config.toml
n_layer = 12
d_model = 320
n_experts = 12
experts_per_token = 2
d_expert = 192
d_shared_expert = 0
activation = "glu"
moe_layers = [1, 2, 3, 4, 5, 6, 7, 8, 9, 10, 11]
router_score = "softmax"
normalize_top_k = true
routed_scale = 1.5
balance_loss = 0.0194
balance_bias = false
init_std_router = 0.0277
lr_router = 0.00164
vocab_size = 8192
norm = "rmsnorm"
norm_eps = 1e-06
tie_embeddings = false
optimizer = "adamw"
lr = 0.00167
beta1 = 0.95
beta2 = 0.99
grad_clip = 1.0
batch_tokens = 65536
seq_len = 256
train_tokens = 990100000
steps = 15108
dataset = "wikipedia_en"
Below are experts of layer 2 (counted from 0) of a mixture-of-experts language model. Rows are named router (the router's row for the expert), gate (a neuron's input weights, with its number), up (a neuron's input weights, with its number) and show model dimensions 160-239. Each number is 128 + 24 x the weight over its row's rms, rounded and kept within 0 to 255. Numbers have three digits each.
Before each expert's rows: "gets" lists some tokens that make up at least twice as much of what it gets as of all text; "mostly gets" lists some tokens that are sent to it at least half of the time. This comes from a sample of Wikipedia text that the model never trained on. Tokens count by the router's weight.

# expert 8
gets: ".", " from", "y", " is", " are", " were"
mostly gets: " Un", " Mount", " from", " Fa", " Nor", "iat"
router:133126118093116170147188133154153134143143081104100103181084095141134131116113147126128124144153125121112070098142135072133149114169147126160133135125122106125100063163139109107119120102119147097071088133127121160108106120149120132159135144
gate0:162147150113112124127139137139173149092127161122099135127109149120150134143082105194163143148160141131137131120134116147102090137131115147087102130113125101108108122127068136121163137147113133100133165148118122119103117135103131192154137112
up0:150150125149161147133159108160139135103134131131116124144180115129143114180119140141111140120148129161154097142129121147128132168141056125121152122101145157115121114152139153097142140099087120134095095121140160149091149109083121172152122146
gate1:120148132137122129156152207128143122121112126150147121135197130127135141147129182149103108108158089159118141131145162126094123106086165117116123170102120127112175119098126144135120150130116145120107140107138156141107115119141114138130144103
up1:165153113123150187095137097118131096143139127147154140120175115164114157129106107120105144157123154141160116101117133130129138112129140092085127143160132138076162142154086098138115125134102095094136126121100107154153109139142106111130144111
gate2:151157127118113120146147136084106094108138103147113109137148140167070138170119133151137103110143115129066165206144117124124089113117124118120109154111141145114141130125123111131145142114147091108125142133153132114161086120133153120123124101
up2:146133118057133137128172141127096089110085100148096144122133119143113103123099131117135098175112134131074149148142115078144142177110144105114120110107130129171137125079164110115166148171115129140115145068160124122142101129125141122170124104
gate3:112159104102109156159152135129125133125129157139152131137155147127123153093129139143146175146097109128113134154118130137130124150156113133089093161130152114139144152099112122117157115160107123147144091125109161107112135132120129107139126076
up3:117134117098143133172098083141105134135155144133151168118133120153093089137113075094113151128104125110089130135105151140158119145170110099147121140115187136152138163130127161170151123155146130125109125141096145127110130140150122097155159146
gate4:129168140123150162142155149150097145142109123173103130106101098145111137099101133133117133130100128150102142156142138153100108135115100135136083146127165134090127138119111161123167150157113115121149086105169118142099169155092126149164103092
up4:144132181157171145127114128112107108167137127125133101146118112119090138127119094118136097138088143144085114125168150110100106124113122106125087123123133129110128108113145109110126114120150128126145119139140145113124150164126145152147158071
gate5:111143130122108136132119117154121114141117093137129119120147162152148156148094147117087123113138134137093115129145116122135089138153140142114148127082124133111161115164146131133089149146109127153164139092173119108121135138106143092119096129
up5:125129152133105103159118166120110108096111124132129146101140137129138086181116101130082110131138135117169121137161138147144105136125135166130140110114090157108126098160128129146108139136148127125112080097138167168105188125095096114112124169
gate6:135161109147136151128113129134145136148139153135121143124159157144139142142145169140145166097164140160185100140094114096104068109136132103124173125088142115089096138130099120112139121104112100156163111148131145137127095127151123113123112086
up6:150129142088129097107145113167113158077129153101113136152146161124100117127146104142109149121110127145077210149134145075130137106122132109118141138128128115134108204131101111105137169139098176091140110119123105130129099115130118155159116153
gate7:173159155122155135116139155125101137147110154176072122145110143137137167161107150163172104104137070142126110139149168079131108099151136123121126143098113174115106099129113147106125108145128090173175066074132155133137126093160108147165147110
up7:159127155115119124148120139144128189120104123140151141129118157165142134130161137123138104125121107130159139137141105137158115154163148144119121128134159143142140157158120125125149142145128175121143141100113135170128112088148136185090127133
gate8:060149096089130124113135124101128092142135161152087153125180152139144123128138130161141143126079101103124143152129122123122110078148132117128107140122136153127124156101137118127107124165151114145100132115159135177099095141089141082125122120
up8:178146136106141148144115111137110117139136160127152151137125080136121171129147105161126129100169101158137129136157095131130108166140131135124124086122176100109122157100155131112152136089155127156105128133110128144157122159141116087139114124
gate9:143147133096115143104133112091136101118097126157120166061125122141126158149129150159179127128121102149138138120101132106140095145163132091130105132125155130136129133145119164134149068125148121135126128109146143106153125172126132118145170111
up9:134114147114140110130141085119165149078153145148171151128128142155065116077121088144107134156090122160141147132164156117152132112122152086140120120140107174108087127152135123064117134156132081145143151127128119138119104108125122116067188129
gate10:132155115135143170183149147128133131141120136153116175166109139164144154118108135132131121121105091132113111161124145152125064130116145100125144130116133110093146125163146134184155125179148152117163150123112124102101098120140094123161130104
up10:130134142140157121112139105120137094096146156133139151126119108146096099110094132126161111122116099149103096104139166121132138166123133155163141144144150118153128165139130146117128115169134139129137152078142121158146150163149130120135129127
gate11:122130113100120138129132142098130091150108078179104126097164093144095121124127129122143148132124089146115108133141139108141105121161132121140107118133160151089162123134079141109140104157140121170143147123130146126123164141101131141107160113
up11:113131138133157114160142135153138144126120121117116127101149121150152119118124150149079155132179131116130120154184116120114131154107063143113095146151121143169111134106158132126138096126104112132151137169117142153142124107124135109117082123
gate12:069179139113146126140117118134131156119113110169125130107119112140118139143112135180161146128096098082132116106138128095144130124114109108134089180101100122060118158149150107130119155165145107151168082127107134078136088136090124095112101109
up12:163116139086111118166124100107114105138131161080176102093150134130111172139106112066135127118155165117114146142104134153125143144117098132096140107084094145107116127137111133108101178071126137153136135085102091117118123115175130103161104117
gate13:166162132109169154145185139167094146139072104149140139130070131119153137125115171125117120125116115151156103117127135137145101143163120147102122152119165129138112118143054149152169155120097124111153093110157135126137165127114109141129108109
up13:116134136136129125133190129161145121099116128164148122126135120118156148183165168143126141113140126130168131145142116151149105156115096139130138136131117146125131115119060135122117171119100142124126133126143090111165112109095133148112088158
gate14:113178120127138145123113133098144142115103142109161129169140152143066116123116133139159134121122097110119132143115115128095095164135125115090100142115146119140183143126113120128165117181117106125145137116122134129093117166186139155114115110
up14:113137129209121150087104124091109144146124129117122139134090081113110110099126154151163111124131125112131136141096134126124146145109155096112140157129131119133103153121113133060123128125125116122156093111141116126112096107132131088130120148
gate15:116155157127094108091146108155155111148105135158116115128124106148155153145166157158141074116052105120161134083110111068127095148139118108131116143136159108130125083115145151119155106128118095157114084116163139092145141129141107126145121116
up15:071113131121105112103114128085106133130095108108123137112095106094132107152137124150166100147115125102111155100119178116123149116185113108141149122149137139132175138134123072156139134100127137135085131083131108101107161132142132134147128133
gate16:139140133122142156152101153156131100140126108160122141137138140134132114166155071150169142108119093157090140151154147127122092099156117098094122137117133110124092111093084120139168171128149111163137147123155161120179144149113128088174153087
up16:138137122056149153125108088152131096102089136098180103123160131120125134109175142164173117158152122134143164115135135089103128119085145089134148178111102148156128148143145156092099115116139136150123099122164115141106103147117090137108130123
gate17:133176151088144127108137124118147083139138133142092113164129138132125131137147128166146077112144103142130075165139125082123079129118137097116112147108141150145112113120115142156096138094106086121145098100159127112186136142162137147111095078
up17:088090143129156164124113144112147093111150092162104123170125142080142108165087190140087132110130129126139104114179141144135118089109131127149092126112098136079167125117118118178089117116152101164159113145135126169121103114106118154101089111
gate18:108181110138122162140150158156123106142120079145104164148122146137122144150111153154148125077110164108084154125124121114129105129137078107130144113119117125130135149122153131180095105113132094114110090093095162089138112133186151101142131120
up18:165132148135113134086156138128137199127182106136142134139130134114119083139129104120132102136121127144130128111158141135137140079141116106124118105131173124079124081124092121104129110123137118172095137172134077142100133124143114143130180168
gate19:097118135114135140091126136157144124115107111163112127148135130124132137134133124146100104099128120138114114099156087190174128047151094120217103161119145109097094109134080130124143103148140130100125150104138162132125149139146118122122146130
up19:158117168107134147150118167126118158146116128132092069160095095124090082138105137118107079146086095150146101123130144109133112151108128127121124155144131112152149116101121113113139124110148119089120141083126098111103173155112165116132137119
gate20:107150086133144119132131125174170136116103153142129134162150145117140121127125123146143097084116113157122160123119162094134118116137128135102142104155142123060140127112150172097144100100106130088150149143105140102125132166102107119139143085
up20:101128166153122122124117105171122149121147113143094126121135093109133122137148115163106121067147117095151160136114146109143132145179137132120068108124142114105152093089135099132075087139111139154138133155166108146143127144100136134093107139
gate21:130151168162102106145127118117107110139114131160109162115129183165135153101099166120094093106100124150097118072082122108140106125093146115148189152095117156163094183112121128140109096145136127141132196081114137095106109127156158121133119139
up21:117154159121143117101127173139131117168148161077106160161099098134135136104160130140141130108138120143118161105115132163131108131125093170128169164146169154101101132146131133160160089152143102141140130118129139083124147149166143130129164147
gate22:151161095132179137119161170131176074113115141179127116117079112111154128126135147134158126105056087129113145098144134079130106135144135166150139155133121166096143160123114149119157137130157111139132095118173142118135140129126114146108173110
up22:144137155064123137107091074096092135121129154126127116125157135122129111137146128136128158120103139135126126141111141129092146144160110126114169163144102136117123105121160135136160156111163148132148154126144105091079134123103119062145122135
gate23:103190124134121167142140125126092123153144087131122171129124151163165152140108117141164139118154121139082132117136142123126089098120135092155183129105160083135142133142134168136138105099093140106117107109126140110136146139118108097169149111
up23:128144126096154117147061099139111151117125162128144138134158133129120103127144149112105097098137126128099151161193076116137147089168113145085088137136140175123089109129147131139132131139142120109132165088141109143108106110100110122105075102
gate24:153135128142097152131128170096103091133137123130153155142114169116095124083076154125164150118140078153119118138138107091136106117125139142173115152134151093105155140101090116133165135163121089127160102102131110131137088165160164165137126098
up24:150132137119154126133135148127078104133102103178139143151102105142158170149164156101115151130108131134150081138103126116199110151133109125140135117153165136126149126091163160103129094167150141096133107141146134145141110150082078096094102094
gate25:121146119102129144143103162164166141139150134120126122097150149168152136153121103151129148119130113120123097101135144106126116072097154128078142152112100100075161169132115106145126122127126145156103098107178142135161113153076076125107156123
up25:154117158128126153149087134087145125120146155128152115150112108107143130130158103145102115109136114167140124126158131133160124138110110129187081101126100164155101153158137165131138107142167079138125169129130113135124122184180133123148139161
gate26:126137124138118116127100136131118129139101141186132126141137114166126131113134148163124144112131117144114158157149121137101090113112144165134092152089168140091089125142185127118075124142145089116131139132143125074144118151166140134115151131
up26:128130163125168137125153109170134105149135158087148121136153116121073135133152108165130103126119148147131134120167095073136138116168158119140138116151155098156119093142156146144104070177060136109146137117118136085104144164159127166186145118
gate27:129152144117160182119069135101113122111118127124107137166110147131105117111131114146127145125115098140112131128084147164163102140095114099116102147108124143084104145076063114115148134096118116135117151131112147129175127136144138123151146113
up27:131122064118093103146129116138140162154090199097108116135171117125150115138112123126153121132108198110179132120108114134105140157133163178074149125128129110155125136138108138131135120108119126192084123138158056115112125144115131157126081110
gate28:151152109105105162118109119145136126149124120152139194118155156157123143118136095139128159119127130153118128146126135090121129102101122130157125120106097115102119138114119112156109123127114115109164188075139128154116124138115137136154069115
up28:116123100150136128133113178144130148138147121147127163151121112122127113122155126113142128131140126107117163108165177089150112122138134145176148127144141134145148137101107170184133145088129122133176130124110180123140087080127118098120149140
gate29:157129121151126140138149155105134138147135141136094135154131161146127221138121108161141114092142103147167129169101126111096075116089133170097133131121142162099129138134127133135107127148091091106143110151180119140157114126171144136167113090
up29:098150147120147141096138108145109085126102130172142108115140100096107083134133122143133120118142086113119106129138109092152149151151100108116132182167120149162118119149113114140117116099123151161118144096121135161163086135116098166107121130
gate30:080146118158109158111118123124136083115112136134129138137128158143142117136117110126132177100160122066122137147144126124148096045098126141124133138096123113081116141138076144133126144101151120148140150123154131156143098153101165159148103117
up30:121134133095151096116109102124128139136137159140136099149119105133092115095135088113111143100124108125140122154128110105079134100152150133070138126105137147170087125155146120054137135125151149119118137118153141195124132126111161118116142112
gate31:114167099128134172161139145116095133129123180148132103180122127169119146109119149161135133106122048163146132134121155104138082129078181123136119146109111098120133122134142125128096119130125075129155105131121170143136087104179132107141130090
up31:109115107122133148133127126182159161141139100135130111149150109117160122166090086088113148119117131138138140125072108124123160096123095147106121148117130131117125126164123115142070109129086112083134195142124167111120133188120156141134140126
gate32:124162090133124124105132156136138137171156131168129137112133152134094101143108123158148127107160091151131063155122135102135115085101157127105101154128165165091103138119136110136089170099138125139107067130130089155138132152078132122110134096
up32:131143153096133134159129123118145134128172153157154135139155107099078162137139136153176137135120126127106131140148129120173119161151134140106105142134092162084144069111137118134132138110133111149136102145118173095097124151111140150113133140
gate33:144155100094113144172161137113132178155111122133131136179165154141145180129147155152112173131145116145148140131128147134164111115120073111133139128152138104126106165110132138107158143124076109110136128121078163141132106164091136096115152104
up33:122148142140080153126172155179086136144127101142116135139087100102126141155093138100158144142155093146113116153098148147177138112132140068169153098104139101155114134102116099128150157136121139125097133131104173061149110159118137081166172132
gate34:160141156075133142118152121093156130138112151137159162118087152150103130103116138174133176117146135140099160122120109089127093107131107139155135145128119129126148145112102153117174119115105097105137166080121143108147117147128126093156118109
up34:081123141131115136087111119129125111148136123104116158126069154122126129134128126121114128103150172102104118131138119150143134136132153134100148153095172122116122150130130130129153115108154151122121069133158115098070107157094142134090161119
gate35:156186085116153147111133130131111166151114144138145142129086157194102120126117110128139123079124092132153086139138127124109094123153124144142142134131200151084162143157133116150131115150119113164175139113113124155141102149148115099145151104
up35:165107166105143112149115153150141096111148090131105131117104083145164161184129113159105119130114109124138132140121104100149101139169123090119110126105086118133091142110128157110114099122125134133136106118116102158087103140082093120111102123
gate36:121162082115149151121138142115125125127094129136103117132113175138154125148133099129127125121110110139128157107151159086150115123140184106112097143131123122078149155128090108145138167092152099136148130104135147129168126151163153123154170128
up36:104137147133101132137150119117075142103137113131146131096126143118101151125126136126092152146084136122163099103130173114135159133154086089136129109131149121090146124115112145163155179105132109083135092139144179123113118174105151145133141119
gate37:157150137136143122142150103150133116149128119136140166114081133151075178112124156166127114116141122138151139119164130102127090138135089080146131149127148153135146078083100121139152122142126098110133128125111136091135155146115103141122177142
up37:131146147134170145186126135140131164102132154136177155123061108106108173097096139125145177122128157109124144138152141104181114116089104144128121125107138113111151154088109102129107131099100118133134096137097141138144159134121139100128137105
gate38:143165127117125167126127164117143170127120117120150116123140119169144138116132164167162131116075135134115143151137117105125088143095123122136152154097153125118120120153159086102127125158117109114151146104138127104115116129137133094126127094
up38:159151133121109113184149100144114136110106122097162143188161156120123151144134130129096123132167145131108157120166124108135156110126144125103146158145140140132127149110111148157133116142109145165115174147098167092084112072122164097144137094
gate39:120144124120156133120119140151120146125161161153126127135154106125144111161157139179126137092088153175131146147129126121160111088122081108141119113087120110114137124069114116121149198101119128111109133119164141127130111127103111149092125086
up39:112136157116155153100148106158105098151114117125137090138111100134109138161158074118141100141152107118120126148123080094127131137151161105099139168121132100121134136172146148087086144077098109100165109119138109147147128145132116123145102138
gate40:153143146132146130179157119136137112165113146136122133095117164149114118099094145141140146115136135096127171126163082122128083110092149161103128119162129173141121116143090107139112169109152090116113165116145127106147124130136132131157128111
up40:137133109122130124104139121123136108140139118163154112163165131136129122126098129149130091162103127143111081127101145108099153098085136052168101110121096089110127166147149120099141100107092152146107143122130116160142102149128125090138138108
gate41:127172139124151133137129123142141140138110137148102119158160140170132132131146095126166119131166099104147098150118126122101067077123119108128151163094120090098079112152142121132135144130121100103156122137088140091150130123115139101131106115
up41:136111140091117125108100131135141117144134192108080110135147148111144111105140153175112121159099159109136120136135110161142127154128095169088100141116112125144096101115122113123147108100161080132123139118199119142141142153135127145106122118
gate42:092157151165134121149131141117099140130113151135159144099105095162150155123137152156148123096088153131115143115143171136103110116148162090124107117114149100097139155140114109102144130124126077168130144118151106098143136125129123117106126123
up42:135143122132111150093125192125144159159135111095121149135152151170109113137104141133103101141119123142130159142100087156153135157112139125122127141146082087084146178086134114161111139171115117123114118133138130177144116105167176154078111135
gate43:156174155133100115122130156158124079141125113156085117100124116168107117144122133145134154089111103147093120165101117106152106146098098121142137183117136140091115121108129144181109114118117102115153124126141171158155125116127120105132151099
up43:152104124107135159132100122144088120108141126154124106158092153133102122160144110085121100125108137108123168112103110103144131158131102146093135120096123160123123080128076161141149142097131096178133105133148081110093137147106108135112149123
gate44:091132121085088119158112136150132102154101132153131103151096136139078108084097152153111140105124164123104119129136083104157107098098149147160106112101120136133089126127104142159152167109148071105124126104100150134142139201122167105119096107
up44:148144134091145125147151173159146120206127121124100115145088166101145103131141157130181149107125131137112106126108115137080119116109140105146134141127121132164088110129067122153137133093123115107111133131129101133154135162138118149131137146
gate45:131158126141151098127104108085112133134142156137099133096179160150146119145169114158119127069100092120133151125085147155103078116139136118117124165092115125162114122097099130137113159131153140161120159093132130104125088115145145130164136123
up45:146142108113160140133122140152162128096164134143090109141142145118163105146123136136128134152171092099121139153124190114097126101095066118111096134153146112125121143100081114138071128079126131150136140087113106153137109123125152078123128151
gate46:129164126136123159143123145124073151122104123115126141117125119138153152152121159194141141114108109120085129140098182119104115105072101078115106145124148125120123157124141112154127141167129125096091085121154160157121114145079099124126114123
up46:130128142106147178128106145119120114116135093123165131143137130132104151130098131110121126114118106147120101116164132141133126134135115116187094135167126122110150113161149097121139094158130126126166111122149125116107089128119141034176090134
gate47:141182171084130168106124154134153146104101111140111142121156119149104086167139118183164154128158089163124117170127134141095103150159129094165087138091125115099147120134136098119116103128155129112092155128098139138155135160142115128144136105
up47:107085094166157082138136081103128067158132141122123095163155134121142109078138109096121129156095134138175083095096070138146157128088116142097127124132115129145114128153150107129132100106088141144120153119119115149099110128100143161110084128
gate48:099146129131108126118138104112118154130105133139162156113110105134128114136136146164132138119120146119116135119124131092126134118127133125095104145115130189129094130141125121094121141123114103147133094147128079121132138095149107157113148101
up48:155123165145122132144191090106088183131105141135140122125091132118154183121152130164130116126148112131108128129061130150095136141156161093098120108139093087126127124127172154111112182114122127152147113127149117123099140102103108141152089151
gate49:143135134143114150187138147099153152155103094135112112142139148145095122159098135140153147089131140135081142107152172144135136088152131187158140116126153098105132134109127104126126130144137103139159126132164135129130161148113158115160145130
up49:122104135071090110094138160142140148105136135136113111118137164145145127078136129136164182147137105090131153112116152111104157115069150129117122150123117122133156130155133094126113156104189087149131139134145118174136151148154122161171111125
gate50:109153154129192127139105173149113136133142140150142132079130103156127104119151089159118140110140124149120109177137112117113121129114116112157107158098087119154105140138113127128091128119132109093103079113137158140155112108109128123153132130
up50:149129131168128099142098118167140065123137148149129129111141134129114124147109126137138177127129123136125147091129179170140122164128094067124112094123142113127093111093123097127151109119175128144145142108082130104118177096107139122139148133
gate51:110157072151128123108128119114153114172145141125151120123089108162126084132101094138150132095140111138136127165079134128088085080132150110136115110073109105097105122133154124139102077161104141128129138136146086104115112151141122105131109118
up51:160132124134100119128144112162081134116121156138129111120102127139149099102117143160117144120092125110142107091122157146107143112111160141117118135150130112110167077142117127139142128070113136122152143126118115175175160091130074120127111147
gate52:121150090111142122117149149147155133112139096143134135105118127181142100128097139181151131111132144138130135159120130123111125092122132098116123115169141132095122109113130131084123098149147087136147091137111147130087079145113101114179102149
up52:129121122114081106161135125108117180104109118149124152151134130155155126118123061160152114110100118159098151127112142118155141128134141105141145067159181121115113100125117124099122092154126130173122098139156142129113119116160120119133149140
gate53:148150144137159132113114147130112112097158108156078146120147153151132080106090126121148177124126101110090137134149123153135100105094099124129170167130134139105145153146122081174148114160159119108140153112135150128094138197114142138152104085
up53:132131143132154125153132135130142120135151114099140128140124113149120110081152088121103121142104132111121119110131127144144143153136146115141126093110136174175171162136110117134175137162137114160091116129141111105168122156152118127144114108
gate54:093157107156140126159124153137154113161072124143120137129156135156165156144132105135114099088125118131160140133137125150137065109115121118140123120088117097126140121111139115156117142139130093119129115067153175114097145117143123152140116080
up54:157150134113118137099128104112124123119197140136143132131098131134109107116094150157150164148129123131060131130116113105093143142144110113104122176153134138115095163140104158082122119134134105119150125163119101134157076167126159119114147134
gate55:132150137133114126157147124082113145113113161153101145131106123170121140116110128144121114115103066140137100166112129134126090110108129099126139142120134139127130122157146183161179116141157090167158162093119112134138078099141102128118121102
up55:155131131123125123146115103151169067158099108113109141140118111167091163129111111136137125165115108141130100145114104123144107136139168105135163125113124139154134170134110127158155140147144103129145160077119135103112108147125139155156121119
gate56:119177135134112127159114138130091150130125159137131139160130137161107114115140164149132176079131106155120126121102170120156113113130149109139151109108124079107109136114130116144078124141141087144104126075120148107105095116179160142138154117
up56:138135173095130196117097165141098124147089132114123137129134132102163155137150181126097154126114137129140162120100124166151123159121138113109130141120097133121151122178132164169124158136113133089136154181123100132088125152144152138070116131
gate57:145153110077119150151141135128116147162156147124118115109174161148136142156131102129093135120162145134123153127153104119133084167111134142136104177092111102117120115101131118105099152140107102122133098102142199124146126125124131133142155091
up57:169134116126127132113174156156137129146079139097147154121141108117108115151145135118152057108115103089165113154155126126109118119136162112119147122127130133108134075150091138165163144148115134141099098158142101169113110087128143152162106149
gate58:084150109119105139101146157146128138163075116167138143095131104145119095153136120171122123088094126108125142093098137125133112099117128129105122124081151158070089098108136122134120099080102117105145068087094121091096107178147106151107118125
up58:115133150103101135150078084107114132162122164129200181110117154106109129156125130173068145120147092148126118101159108089130126088102153104163133109154138129129130109117149150121171112162115126095139087143121131111131122126133111160095099134
gate59:107169157107134146155126134088113162128125134149156128126131114163132167099136103176141129122098124130175091154083108139149085121120127092110117135105116129130097111157163149120132131165109123175150165123158118125092110135126090128136132149
up59:134120155138112171113166140112129126145163115106119131130116111142131091128164186113134123172173149105123117148151105144140103135136113178143136177117109122113151095114114110099157077139106157142106149161128112117124118118158142136116094149
gate60:166163140108155137158119125115105110143084147145114136141178164152135136145131146112152142097068117159131159126086135151104100120110121131153102149125151114123151148155068104137136168109142130146143151130160157134127179187128150138148162077
up60:089124088179141190127153115122147129067160137119156114138124127125076118091150140154167181132133181116104139173191114141093138134144102126096149081084096078098127111089155151087150141126157099146125132125133143140142084149113150110120116144
gate61:089148105130110143124130140108138119159099126138139125117172101131153110168133137168132136088134127134111136143162119132092102073125153121109113115132134112091153093154148160097130083155084138153115117123143127120111123173120105097145097105
up61:134133115104104166114149135121154102125121066096138162123140090113097209142140114132147122127116132126136112134106138119119125138189129125111164139133094092128110098141138147100125098114115147134133088142110151097125140119108127123131115136
gate62:111139127092131136101133122106127135138115148154108137145111127190138106117142157150101187124123131107153117130102124131164107118148135130080103105063147097074125170142123134111134113131128143125154146152121163144130134123094137175134065067
up62:123155128141129125130145105141091141195127108143084063139131122138127103117096178134137132107149139144125102140092136111115146144179106129134098105115128104118130127082124106086172114119092142138132129098124118081126107135096143144183124135
gate63:144149146145142113150076114135113103155135160128126147137155128128176146121146137161135123107118100163088163150138140115076112104098138145139122130109142140150108134113130169129129141148117100115132138100185116129134154138135099103142110069
up63:138146138099154165133104128097113141152118100121131127129149119123120178126150117144129062111154113179128128183135118124133136130146085163117118130160122133152126199109130100106160143157112145148161096109135106143122101115131106131153132097
gate64:105165103125150151132120168117148135126122151146143122135163140141126120133135073138118109127069070123165128181152112167121115106145108113122116148123123137105110163167159111112149136151112088123124162111159171119135081150104098147131138112
up64:134143120145159174131155130122157143112092135149141119138111111132147136114096122112133171167090105089138118104137161115085124138117134136159140181130125125117131154124084102129106177111153091119119084139148153146164133188138123098089128148
gate65:125144177133126148106121137101126152162104106146165184170087121146117136151114119133120118123136076159169097130157065143120099132141148096091147131124110135140132121112135133108113126147174146104172136104138167067130073103097124166107103139
up65:108142135124118135145099128143114179148125140138163124127115121138111131154154120136109150129187107155150137128131086110143097136143092135145113116111128133105121126171190130086062137164145139123126136159153167165127157124131110085132168124
gate66:136157132083156126145151159130113105108135092199133145093095138137091178115165127190144109083107124096101123115162105108161105122142167128184115153115170153117121149126123135124148125118164118145121136113173219078157151159132132131163127129
up66:132117135063114146090110201089128143158129142134113142135147177163127152138155155130127175125113156101132098136131083115176130122092140147118131124145152151166146185112130145136138134164134143121148125124127116124149123106168109169139149110
gate67:180141160163109170141118151126112124120125139161138154130092138149132113159134135168162165095092120133089137128127111156111055156166094104144110127097169121131097139141079125164146143122131114137115135139144161122150155147154132176128137109
up67:090118162120146168083090138129094138116090133117154127085130112115126098078105091129081097124115119069140093147128125157155129105137097129141114125135116146147090118118134138125127122125179115128092151118115173159110125151102146088113109101
gate68:131159145093133145182142125136092120161122118128114123108168116167136157168112109115153151142068138106072116117114125103081098138115104106121166136113135106134125118162096136152164114149116126137118161135151139096117161158120157130124104064
up68:154103119138139146146102119093132113147112139140101112203175137112090136155162110108109146145145108145149111105103125113156094108128165132146150124161151141147135119116124120160133100181145093135164149122120149138155151096125109148160134167
gate69:148163132148114159110092143149165135142114118174117161176124066157157111113119150149166140118087081100072140138190106127140067124089123127090135138099138124119109143142122134130100154128144111122145145125178112143131110151143132116126135135
up69:164135141164124105179163144103140127160141146159043113104118118114118128119168159142073072128085112089133112092130121168119066136147128136097092145111105123135140115155129087136146079121126143146116130140132115152141120177115092126127106131
gate70:166152129151153158152105142145124105145166124141114130157108150199140121173149118147110106072104137120134125149130148128101084138136100161122104126098121087101099151153119162132124074147139124113124191134144123148126098156132137105144138129
up70:150097142097144129123099123117164094103122117110134143113135138134149112124130076115136145176133123177116136145140115124161138101108112118146144185112140108102108148092117150081135153125143119146125114112134155109122114114100106150154116133
gate71:137152120102127141149140142139128154143120114137099137158151171113146101126160147161158103112155132153132131162088117151123107124148114093118111114120141157109097131128110136111132125169113130112173119113147154157074129159083102110147083121
up71:126128151156152152120107151134131144154125132124136151124119073107094146173148141139096109130126112109121110100191129104139118142139125158127138126152129151157125100165179176181110079146138168129138123144105146126119143147124141120099140147
gate72:142135128149147163118141176152133134120088162142104154135128123129108150159069123141149134098116118121117132118110162088126119144149132164135118135109125102107123133128099130119138104132121101143143128112152130099132134135124124159148131126
up72:132166153117136120113137139097117086119123101118132130153153122140142181138162143174123116146136074188101143125128147124136110137138162113166152147177117146131157092129156110122103097180115138113144112143111110118146099132087136099174140133
gate73:124170154154127161130131131146147103167126157145132139141157126154159151128097132149154145116141109123138098114148118115106100089134107112118122133102146127112121105150131158139094100165120109092125094128131131129131138139095113122124132101
up73:138106076128144148139153121171145108139084077128086082154185194117132178143139150154103156133131161080155131152102144147145150133131141148121139163156147176154123117184131125152093140104152138135140109105149135137130131120104145132128103104
gate74:081153125117130173163098137086101150129103143129101126130178164154138118122130124167109104099090123133148115123097132134113108087135134091133118121127144109111083111135151121116114097123121106166108144128135131093107128128142115078183117093
up74:137139103139130136126102148156120122137129131106148142119107128108120136119160109134150144154123125091130194142128186137134140126137138119141093134171144053129129143099092125135117142114131083148115116108132102154139124118129176109087140138
gate75:136145113133125117156105137134149145119164148115157160102153091160112117151142119122139180149109084107141116113169121068139106077128116123117100111141140173099110108108105181163145111151102079096116139146123141165160154145111140109110127115
up75:115137126143147156133134094161115134134101146154155163166112091134124146150094151110090163154086117142160131125147111147126134135120094118075160134123106117146111181158166128193163166144109135123185145178124145100135091159131101106101124123
gate76:115159115181113134150117132115134099176085139102126112125115131133132134131095132129138094114102158122121115125138082153137090102105115136114116152099090166127104104154110159149114133152140123120170151094161159100150117155131115160145138122
up76:147124107085136114115098166193154125157129095160153130179141145134154135170144115083080128112135099165151149109161101095110126121172121170092138105131098121092156126171143150153113124119121115121150114098101103122094145116211133119115120151
gate77:101150139100091114147122083131137132103138100116134107085139102184105094145149139155153185082148113084144165168120093125153100115106122143099116146124133113124094115147119115105108122146156093110115115144112120152104104109099143120096094107
up77:090136152172165133103155135093146124113134136151143103133102166111100121116086147124160146097138133099133159093157109126133138128098150136105115078117132101151138103162171146122093112097088119138111109157115111121141077122173163134116117162
gate78:145136122150124167142131155130146116181110137132136120141114113132122103128106148122121141102159135155136093156139155131110105153122137120117141117131142119112132117115136139125116112099107127101133156151138129112135150183143097172159161123
up78:133131135168104106183142131159125118132089081180121131121077149118092131092157134134126131144117126125099083070157135104151115149146128160126131150108124164175140111145148106136137136102123159115089119117099168141128177163093134108107115103
gate79:128189101140131129146125174072146111099132128130085150084130099126148134121103105156159121109133115141109134150092158143144107072104111142099132133095149097110112161162113148095121156156138128138124129096165134125126111103119134174124111107
up79:143122154144115176113124139108099112134139183116129187107072142081149152137084135116167119093137108093151144127141132158138129091114123113168120111099145163141163171116090152161113119145145112122124110107145122134118136134161158175123138136
gate80:118149179136144126133144160103085164153117161135132138127131154171142125106159143195133148097115096080152126104131134137118108105100117103105122167109129131143110122128097149171142089139096098131127141111103139150107110146108150125107113129
up80:124165162107143144132141120075092116128134094142088156155111122121128139105121117117188136152144121132144105137069109158154125113105141154093187126093146127121136083139084134152160145133096100151128145086151152121147141108087175161104131139
gate81:163160155141141146085146112124129146162125151140108129095090129177085105127142123170121095144148081126131140140141098105153079129135115093080128161114144124117133095081095132137168087130101133146111170114123169146118127123114136116156149097
up81:126145143104136115114120091131143085104123146131101130176166129131157158132156184151129104116104132110140175177171115113083118100137108108162101123140140167124104101121139099136130078143142162169130172131103092157077138110141153112067133152